Weights of a small mixture-of-experts language model, trained from scratch on English Wikipedia.
Size: width 256, vocabulary 2048, 32.4M parameters.
Experts: 16 experts in each of 15 layers, 192 squared ReLU neurons an expert, 1 pick a token, a shared expert of 384 neurons.
Below are experts of layer 6 (counted from 0) of a mixture-of-experts language model. Rows are named router (the router's row for the expert), up (a neuron's input weights, with its number) and show model dimensions 0-127. Each number is 200 + 40 x the weight over its row's rms, rounded and kept within 0 to 999.
After each expert's rows: "gets" lists some tokens that make up at least twice as much of what it gets as of all text. This comes from a sample of Wikipedia text that the model never trained on. Tokens count by the router's weight.

# expert 9
router,227,126,206,226,250,171,192,208,142,152,129,131,215,165,236,201,203,270,250,142,187,158,217,271,169,203,256,201,201,276,192,168,258,237,218,214,195,263,234,190,215,247,212,160,227,160,136,175,191,234,190,183,210,122,203,173,220,164,233,263,212,207,268,208,238,151,183,203,215,169,243,182,217,192,226,158,126,137,200,227,218,164,253,214,153,244,241,293,206,205,238,182,104,208,234,242,234,131,211,184,188,199,206,259,228,258,162,236,234,220,220,147,206,192,218,221,281,175,246,164,262,216,177,198,198,230,156,176
up4,215,206,280,222,194,185,199,203,150,181,225,161,207,217,231,208,186,235,106,242,173,162,168,147,155,125,238,201,127,172,242,170,287,187,207,180,212,216,185,171,111,248,187,208,191,299,136,119,206,179,141,203,183,238,190,187,242,221,125,193,235,213,171,160,235,210,180,193,178,191,217,223,159,166,246,191,144,172,220,241,167,164,256,119,170,174,237,217,223,149,138,142,179,109,174,200,231,191,247,144,280,227,184,173,179,148,224,195,244,191,159,165,148,253,169,223,241,218,197,283,171,233,180,209,210,141,171,183
gets: ":", "\n", "-", " of", "'", "|"

# expert 13
router,176,230,214,266,225,180,137,219,221,249,163,228,179,134,227,210,121,268,238,183,181,239,207,181,141,159,153,175,234,188,197,133,209,246,242,189,207,230,240,226,227,190,133,212,253,232,135,200,106,175,251,198,215,238,184,203,198,124,177,241,157,149,254,256,200,221,205,174,263,157,203,160,182,273,302,140,191,225,252,225,250,217,149,190,168,177,197,151,204,198,220,227,169,202,149,222,207,212,202,186,237,286,133,194,211,202,94,192,154,221,238,212,177,243,244,198,202,151,249,204,185,225,232,224,236,175,150,199
up4,254,179,128,164,220,183,149,146,199,240,181,247,237,185,193,207,166,160,135,166,218,173,269,265,235,188,173,181,210,171,229,176,202,181,132,161,211,286,140,212,186,254,117,177,240,200,195,243,204,253,175,212,221,182,223,178,155,138,209,198,214,190,163,125,188,292,162,222,273,198,173,173,264,169,185,105,241,185,250,243,207,199,213,254,197,224,212,200,183,179,139,192,229,133,224,260,218,111,148,246,227,138,178,189,244,203,233,230,246,213,186,153,220,271,234,242,223,172,202,289,251,234,236,183,225,262,189,249
gets: " a", " the", " as", " an", " A", " The"

# expert 6
router,222,217,175,270,220,252,181,201,167,200,196,189,192,247,168,150,200,200,256,167,222,111,200,216,187,184,235,233,171,211,204,152,223,284,166,167,195,145,239,232,185,197,210,235,279,242,157,173,181,177,228,230,223,222,152,248,250,231,177,190,217,161,286,216,225,215,209,175,261,179,129,271,135,267,220,210,212,185,174,134,210,169,133,221,210,181,234,209,229,245,279,269,120,232,202,196,220,141,282,206,216,183,188,272,162,207,153,258,120,199,185,199,175,188,275,205,219,234,194,153,180,227,231,199,184,144,256,203
up4,184,195,245,192,200,172,186,287,150,207,232,206,246,203,182,222,199,178,129,171,181,171,175,255,191,137,250,197,217,211,227,196,179,155,173,131,96,189,207,247,217,182,162,161,248,131,180,208,235,137,257,159,226,179,179,151,126,222,241,180,172,195,230,245,174,198,215,216,195,198,234,145,211,225,171,190,143,245,171,191,256,210,169,184,210,228,146,212,128,177,229,210,172,229,262,160,186,200,259,225,167,175,251,172,220,208,240,236,202,224,140,157,151,151,215,117,245,179,182,269,281,162,215,211,226,230,180,218
gets: " st", " b", " re", " h", " p", " f"

# expert 5
router,193,164,203,201,204,199,147,228,205,223,190,206,179,279,225,98,176,235,277,148,297,160,185,264,203,199,230,147,183,191,202,116,202,264,132,167,172,235,185,195,280,162,212,166,235,223,181,212,162,168,131,206,114,177,250,277,190,130,169,149,169,198,151,137,250,208,189,212,209,166,140,265,239,199,222,174,181,166,158,161,197,236,211,223,219,231,212,213,201,216,166,269,149,215,200,187,184,178,247,198,221,206,180,245,174,141,152,287,203,253,193,175,218,217,239,205,184,139,184,248,199,179,211,187,132,160,153,123
up4,223,194,252,148,240,203,197,259,146,241,187,133,161,205,190,145,168,225,257,240,205,232,165,203,153,209,233,180,180,219,166,271,206,200,155,211,185,206,162,168,220,162,161,205,287,185,157,192,162,236,229,230,211,194,256,274,226,194,191,250,235,138,196,174,269,219,213,214,163,209,217,178,234,150,129,232,227,202,171,220,240,179,200,237,201,159,175,250,291,219,191,187,153,176,208,224,182,219,254,177,190,128,194,220,212,181,184,233,174,280,166,170,261,127,229,164,215,198,164,196,187,95,200,262,130,207,215,217
gets: "ar", "r", " E", " 19", "al", " Ar"

# expert 3
router,262,196,185,198,225,209,184,171,171,187,208,173,208,182,234,167,258,152,221,228,167,174,167,264,217,145,186,245,241,249,114,159,228,171,198,206,125,173,196,243,161,180,186,254,207,148,221,219,252,107,210,218,148,214,202,210,195,150,178,136,212,195,212,241,198,237,158,234,157,166,160,250,168,270,190,188,234,282,180,230,206,212,209,192,170,195,201,275,190,179,162,219,266,166,144,201,206,167,269,245,136,244,210,139,171,202,206,259,258,225,229,159,202,240,179,229,221,158,222,256,224,252,183,210,215,147,203,261
up4,206,195,194,270,190,187,237,201,178,223,228,193,178,166,198,206,234,220,101,182,207,217,128,241,214,177,271,189,190,175,228,224,234,252,258,203,187,231,102,298,247,216,202,251,191,188,189,192,211,204,190,224,261,216,212,248,247,146,216,177,215,166,167,241,238,174,232,206,189,197,217,149,157,227,187,215,226,234,263,201,206,176,180,253,253,189,301,185,214,211,255,187,180,212,169,283,154,224,238,111,192,244,143,224,187,243,210,139,197,145,240,232,171,222,217,184,272,204,229,206,117,175,250,186,195,192,203,192
gets: "in", "er", " 1", " P", " 0", " U"